Experts of a small language model.
Size: 8 layers, width 512, vocabulary 8192, 98.7M parameters.
Experts: 128 experts in each of 5 layers, 64 GeGLU neurons an expert, 8 picks a token, a softmax router, a shared expert of 128 neurons.
Training: 352M tokens, 5376 steps.
Below are experts of layer 3 (counted from 0) of a mixture-of-experts language model. Rows are named router (the router's row for the expert), gate (a neuron's input weights, with its number), up (a neuron's input weights, with its number) and show model dimensions 64-127. Each number is 50 + 12 x the weight over its row's rms, rounded and kept within 0 to 99.
After each expert's rows: "gets" lists some tokens that make up at least twice as much of what it gets as of all text. This comes from a sample of Wikipedia text that the model never trained on. Tokens count by the router's weight.

# expert 12
router:46 59 68 38 64 66 54 55 62 56 53 41 59 59 62 58 65 60 60 48 58 25 44 42 47 47 59 52 60 67 32 56 49 45 68 54 46 44 27 41 65 68 24 50 52 60 57 46 42 55 57 47 53 63 46 47 44 62 69 49 42 31 70 55
gate0:48 43 65 39 50 67 60 20 60 65 80 73 39 39 48 43 41 51 27 54 45 45 34 55 55 34 59 42 56 33 51 51 38 50 43 43 51 54 47 47 58 41 66 23 30 63 45 61 49 37 29 79 53 40 58 47 54 48 58 53 34 46 44 66
up0:57 59 57 47 54 46 33 52 32 58 42 60 69 72 59 52 77 47 59 43 63 67 42 74 47 57 46 31 48 50 38 56 46 57 48 53 68 33 41 27 41 34 40 51 61 48 52 45 62 69 66 52 38 54 42 68 72 34 48 43 47 39 58 41
gets: " of", " in", " to", " for", " with", " from"

# expert 92
router:26 48 49 51 57 55 46 40 58 61 56 51 56 57 67 53 70 74 49 51 52 41 67 44 50 75 62 46 55 43 57 62 44 74 48 52 47 33 38 37 44 64 59 43 60 61 39 56 35 60 43 51 73 39 61 61 45 51 54 50 54 44 47 54
gate0:53 50 68 51 34 69 30 43 63 64 32 68 50 51 72 45 58 35 53 53 45 53 59 39 53 47 41 61 38 51 52 52 48 39 54 49 61 44 52 40 47 61 26 74 52 48 36 49 77 32 49 60 52 46 58 43 49 35 55 60 77 30 56 37
up0:62 36 33 68 69 59 46 32 54 47 60 21 52 47 57 57 44 39 48 46 23 43 44 34 54 24 59 49 51 69 26 36 46 56 45 47 46 24 29 48 41 59 59 11 34 48 53 33 50 52 53 42 45 78 27 41 64 83 42 50 47 61 44 51
gets: " (", " \"", ":", "/", " ", "("

# expert 102
router:48 57 61 46 40 58 37 64 56 64 51 31 54 63 52 57 55 60 66 54 39 48 67 60 38 57 57 67 40 48 44 39 47 47 43 46 50 25 31 42 36 43 63 50 57 67 66 76 51 43 59 59 60 39 44 72 51 48 62 66 40 35 59 73
gate0:56 59 66 48 35 51 54 55 64 70 63 44 45 52 47 66 52 38 35 46 47 59 72 43 63 45 38 57 56 38 59 54 33 58 43 62 44 53 63 41 70 63 28 41 29 48 60 64 46 48 69 50 43 36 65 51 57 49 63 43 61 49 74 29
up0:72 55 28 27 44 43 39 40 52 39 42 59 52 51 75 48 54 55 49 52 53 45 46 41 40 50 49 48 40 39 57 45 65 28 51 59 50 48 17 38 54 56 54 47 54 29 47 60 43 70 68 53 64 52 36 35 52 38 43 42 46 48 43 61
gets: "s", "es", "ers", "ies", "ons", "ts"

# expert 32
router:55 59 46 46 66 71 58 28 70 56 34 25 58 54 48 29 57 55 66 62 57 57 47 57 46 56 68 73 43 52 30 42 39 57 58 55 61 17 36 41 57 48 27 52 45 62 51 78 49 83 59 56 57 58 52 52 37 49 59 72 65 40 61 64
gate0:45 55 35 57 45 40 43 30 39 53 56 62 53 42 52 41 52 40 39 29 38 52 49 27 48 48 49 55 45 76 70 41 30 50 54 38 55 50 62 38 52 44 41 49 52 57 78 42 44 44 78 59 52 47 59 70 59 57 42 59 62 34 51 48
up0:64 32 52 55 32 59 52 53 47 66 46 57 38 57 59 57 47 18 49 36 35 67 48 45 48 63 48 26 39 53 71 38 48 46 50 48 53 42 38 44 46 62 51 72 38 43 88 50 64 40 73 63 61 45 39 47 49 78 22 54 68 66 63 66
gets: " the", " of", " number", " that", " part", " one"

# expert 20
router:56 49 72 32 57 63 54 42 54 70 71 32 57 54 63 53 59 51 67 57 52 31 58 52 51 59 61 57 46 55 37 77 43 67 47 43 52 32 49 45 57 50 25 54 49 54 49 74 41 43 64 50 57 60 56 50 60 56 59 58 51 27 61 43
gate0:52 62 56 53 60 46 45 51 23 49 51 49 65 21 45 70 46 49 51 57 30 41 54 32 53 58 49 66 51 60 40 45 50 38 68 53 48 48 59 49 47 69 43 47 60 37 66 52 41 50 47 44 33 68 69 54 63 46 49 67 28 60 34 55
up0:41 38 57 64 42 79 40 58 40 52 47 45 68 58 54 76 49 42 49 67 61 58 43 55 52 42 70 46 61 61 35 67 24 58 59 67 58 38 26 58 55 40 53 54 54 60 40 40 48 60 69 71 68 61 46 67 53 66 45 47 44 56 41 77
gets: " to", " for", "ed", " from", "d", "ing"

# expert 105
router:34 50 47 46 76 30 51 26 53 70 41 46 65 60 38 48 56 63 63 33 48 48 66 47 35 50 57 54 53 53 42 66 44 47 76 50 53 40 41 49 40 73 48 53 41 53 45 71 46 57 56 74 56 56 58 45 35 59 73 49 35 34 54 60
gate0:32 63 55 40 13 59 54 60 65 53 32 61 49 25 51 70 62 44 45 66 45 50 59 62 63 56 38 53 41 54 39 45 85 50 73 34 57 56 48 48 51 48 62 44 43 54 38 42 30 49 44 58 43 42 37 55 65 66 60 35 84 47 54 45
up0:51 35 15 30 51 47 52 52 44 52 51 63 62 49 27 60 55 42 49 39 55 56 52 22 71 47 46 60 62 84 53 45 69 55 34 39 58 50 44 50 57 73 43 36 29 59 52 55 23 67 61 36 48 62 53 60 49 60 74 58 42 64 35 57
gets: ".", " had", " has", "\"", " have", " all"

# expert 101
router:53 59 45 45 46 50 68 67 69 77 74 54 69 60 66 68 64 52 61 52 50 54 49 55 44 47 45 57 44 41 41 56 39 37 71 57 59 45 35 42 42 65 31 47 47 64 56 55 43 61 47 59 65 49 72 57 47 60 62 45 42 49 47 58
gate0:58 53 48 34 57 47 62 43 54 58 28 61 53 47 42 41 47 40 48 31 67 62 43 34 45 69 51 54 43 73 57 35 40 56 55 59 46 38 59 50 47 44 42 69 56 47 46 64 30 56 55 62 61 45 64 58 38 46 53 66 53 34 59 44
up0:51 66 49 70 16 70 52 38 41 53 65 64 67 40 42 58 36 46 47 40 51 47 60 45 27 42 49 66 37 55 75 45 56 52 58 54 61 54 43 19 67 43 63 52 45 60 55 54 56 62 39 44 33 27 12 63 55 46 39 58 58 53 70 45
gets: " as", " was", " at", " became", " a", " first"

# expert 85
router:33 43 60 49 58 62 53 41 69 59 74 21 51 65 44 78 49 46 57 51 54 47 51 80 38 37 34 54 38 51 49 45 35 53 50 59 58 37 39 29 55 75 42 61 40 66 46 69 35 45 54 60 69 58 53 68 41 48 52 55 46 12 28 66
gate0:42 49 50 43 48 59 41 63 77 64 46 45 32 66 89 35 51 64 55 56 64 58 49 64 57 24 56 39 50 44 45 56 51 53 40 51 53 38 63 39 54 37 36 59 68 68 53 54 59 60 51 61 46 38 64 52 32 68 44 59 46 56 55 40
up0:45 41 31 60 59 46 62 64 50 50 58 41 44 59 30 40 20 34 44 60 31 35 47 34 46 41 48 49 49 62 35 37 35 64 57 53 46 72 76 47 38 39 37 43 54 49 53 35 46 44 30 44 62 39 46 56 49 39 62 48 36 41 74 52
gets: " km", "2", ")", "5", "%", "0"

# expert 119
router:52 49 50 40 62 62 56 43 47 78 47 34 46 56 49 55 56 51 69 59 63 48 52 43 53 65 44 60 39 53 26 60 53 51 60 38 53 35 37 50 50 53 69 53 34 67 39 77 47 43 54 67 51 55 67 37 50 59 56 63 41 46 55 66
gate0:56 68 61 54 43 50 50 41 47 61 36 73 73 41 23 47 53 54 56 57 40 30 74 46 51 49 63 53 68 43 34 51 35 41 59 46 62 62 55 64 40 50 41 51 65 58 67 53 60 78 43 49 60 42 59 32 48 49 38 43 41 65 59 43
up0:54 49 47 45 52 44 18 43 66 47 49 38 40 47 48 51 37 67 37 34 68 52 50 28 36 63 56 55 49 57 33 30 54 48 35 55 60 52 70 53 55 55 61 55 51 47 34 58 58 50 33 55 44 56 39 37 63 56 52 53 62 52 48 63
gets: "s", " such", " of", " are", " that", " many"

# expert 45
router:58 42 65 47 43 50 49 36 65 49 37 36 46 53 66 52 60 75 59 54 50 59 54 45 39 66 52 39 48 36 42 66 17 43 66 49 37 39 40 57 37 51 47 59 50 20 47 44 30 60 50 55 65 49 44 74 39 53 67 58 51 41 49 66
gate48:54 72 32 51 64 51 61 41 55 44 30 46 66 41 40 42 43 43 55 33 54 57 53 45 44 69 34 41 55 41 73 50 57 48 59 34 61 68 58 49 71 30 42 49 29 28 51 46 53 51 46 62 52 55 61 62 45 64 56 57 56 50 36 52
up48:35 50 67 58 37 52 45 68 59 60 64 59 48 60 57 61 52 44 57 44 53 61 48 51 37 61 67 27 37 65 51 54 62 38 49 59 72 33 43 68 51 37 53 48 56 79 17 56 39 68 55 83 37 66 40 52 62 59 56 35 46 44 60 54
gets: "–", " (", ".", "-", "19", "/"

# expert 87
router:60 64 51 55 52 64 49 49 63 46 52 52 68 69 52 44 62 64 42 51 62 32 59 47 58 44 30 66 39 59 50 71 30 55 81 39 40 43 39 25 39 65 43 47 39 46 52 56 29 58 35 56 70 49 42 67 28 52 56 69 67 42 55 60
gate0:50 48 45 45 46 51 50 59 71 27 54 34 63 35 47 41 28 44 65 39 50 21 55 45 61 69 40 43 54 44 41 49 44 56 59 56 45 54 63 23 46 57 43 48 50 53 81 62 60 52 51 40 63 46 57 51 62 48 30 43 40 48 57 38
up0:40 54 48 64 32 54 47 51 28 46 49 69 51 32 57 45 43 49 59 45 31 47 53 52 63 38 59 73 56 27 49 57 44 29 56 51 57 37 73 32 71 48 55 36 60 58 68 53 54 32 38 56 33 56 74 50 63 51 27 40 31 52 40 69
gets: ",", ".", " The", ";", " (", " –"

# expert 126
router:45 46 40 69 55 49 40 49 61 64 42 41 64 52 67 49 55 58 60 55 54 45 68 43 51 51 60 37 43 48 36 76 52 55 40 55 56 26 17 41 45 75 47 74 36 62 43 53 37 56 54 46 52 44 51 65 57 57 55 64 36 43 44 52
gate0:32 28 71 36 25 67 45 57 61 28 52 46 61 38 54 62 52 48 56 61 39 58 41 55 71 39 39 44 47 65 51 69 56 38 38 70 37 49 46 34 60 54 44 55 36 73 25 26 32 45 39 71 45 44 62 28 21 50 68 58 39 42 40 41
up0:74 64 36 61 66 36 38 68 66 54 45 56 56 40 49 31 54 56 29 61 66 48 55 41 61 61 77 61 50 26 58 71 47 59 53 58 47 50 38 56 74 54 41 53 50 40 54 57 65 45 47 77 61 45 32 54 58 61 51 61 53 51 58 46
gets: " 18", " 1", ",", " 2", " 16", " 17"

# expert 34
router:57 45 68 35 51 68 42 44 67 77 72 26 68 52 51 55 51 44 68 71 44 41 50 67 61 37 63 67 49 46 37 60 62 72 41 47 55 28 43 42 42 70 42 56 22 59 51 72 33 55 45 56 61 61 66 53 35 55 39 72 44 42 53 76
gate0:60 50 46 62 63 43 62 53 37 59 60 50 41 63 36 49 35 49 37 67 58 41 44 72 74 48 45 67 69 45 63 48 44 41 50 47 37 39 41 57 60 54 42 44 68 55 63 46 54 58 42 51 61 43 49 55 31 46 49 25 53 37 51 60
up0:43 37 43 49 65 62 70 41 52 30 47 56 79 48 64 31 39 60 47 50 46 64 61 58 53 49 55 30 53 23 44 66 40 69 30 53 30 40 47 45 55 69 62 59 52 62 32 50 62 47 59 48 54 50 52 50 39 59 50 52 53 56 59 47
gets: " was", " is", " are", " were", " a", " be"

# expert 88
router:35 61 70 40 56 54 58 33 50 57 46 57 59 60 50 41 50 56 46 36 60 32 52 58 32 40 59 57 56 48 39 57 39 52 74 48 33 42 38 45 36 67 29 59 30 42 52 56 51 61 56 66 51 46 55 53 58 51 74 56 43 50 47 56
gate0:25 42 46 47 60 61 44 44 57 43 66 44 32 60 51 62 54 59 68 60 33 69 53 65 39 61 62 55 61 25 52 34 54 63 53 39 52 31 56 48 37 45 76 52 31 40 38 52 48 64 57 50 35 28 37 54 81 41 53 37 44 65 59 33
up0:62 54 25 59 46 49 43 64 29 52 41 60 47 56 40 54 42 45 49 60 56 45 53 53 58 53 44 68 45 57 51 48 36 81 52 43 31 53 41 61 48 49 62 58 47 54 48 66 66 57 45 43 72 43 57 39 90 49 46 40 49 50 66 54
gets: " in", " the", " from", " In", " on", "In"

# expert 65
router:55 53 54 32 59 60 57 29 49 82 48 25 73 67 45 46 61 58 68 55 47 45 53 57 43 56 63 65 54 50 47 59 54 50 50 40 43 49 48 39 55 51 31 42 32 49 46 89 52 54 42 48 80 67 69 63 43 51 55 35 38 32 56 69
gate0:48 51 63 22 55 53 54 54 44 49 46 44 45 55 67 65 62 50 66 40 45 56 32 53 62 64 57 43 28 56 48 42 69 35 49 57 58 32 83 68 53 62 49 53 63 63 60 69 52 48 31 19 30 82 66 61 73 48 37 49 29 49 64 65
up0:67 53 35 57 21 36 52 60 31 28 66 77 75 51 38 43 44 42 37 56 53 68 34 57 28 54 59 50 34 37 59 63 52 52 51 53 37 61 61 34 42 34 67 42 69 54 37 64 36 36 43 68 46 42 39 45 48 39 59 54 80 24 41 53
gets: " was", " 0", " is", " he", " also", " were"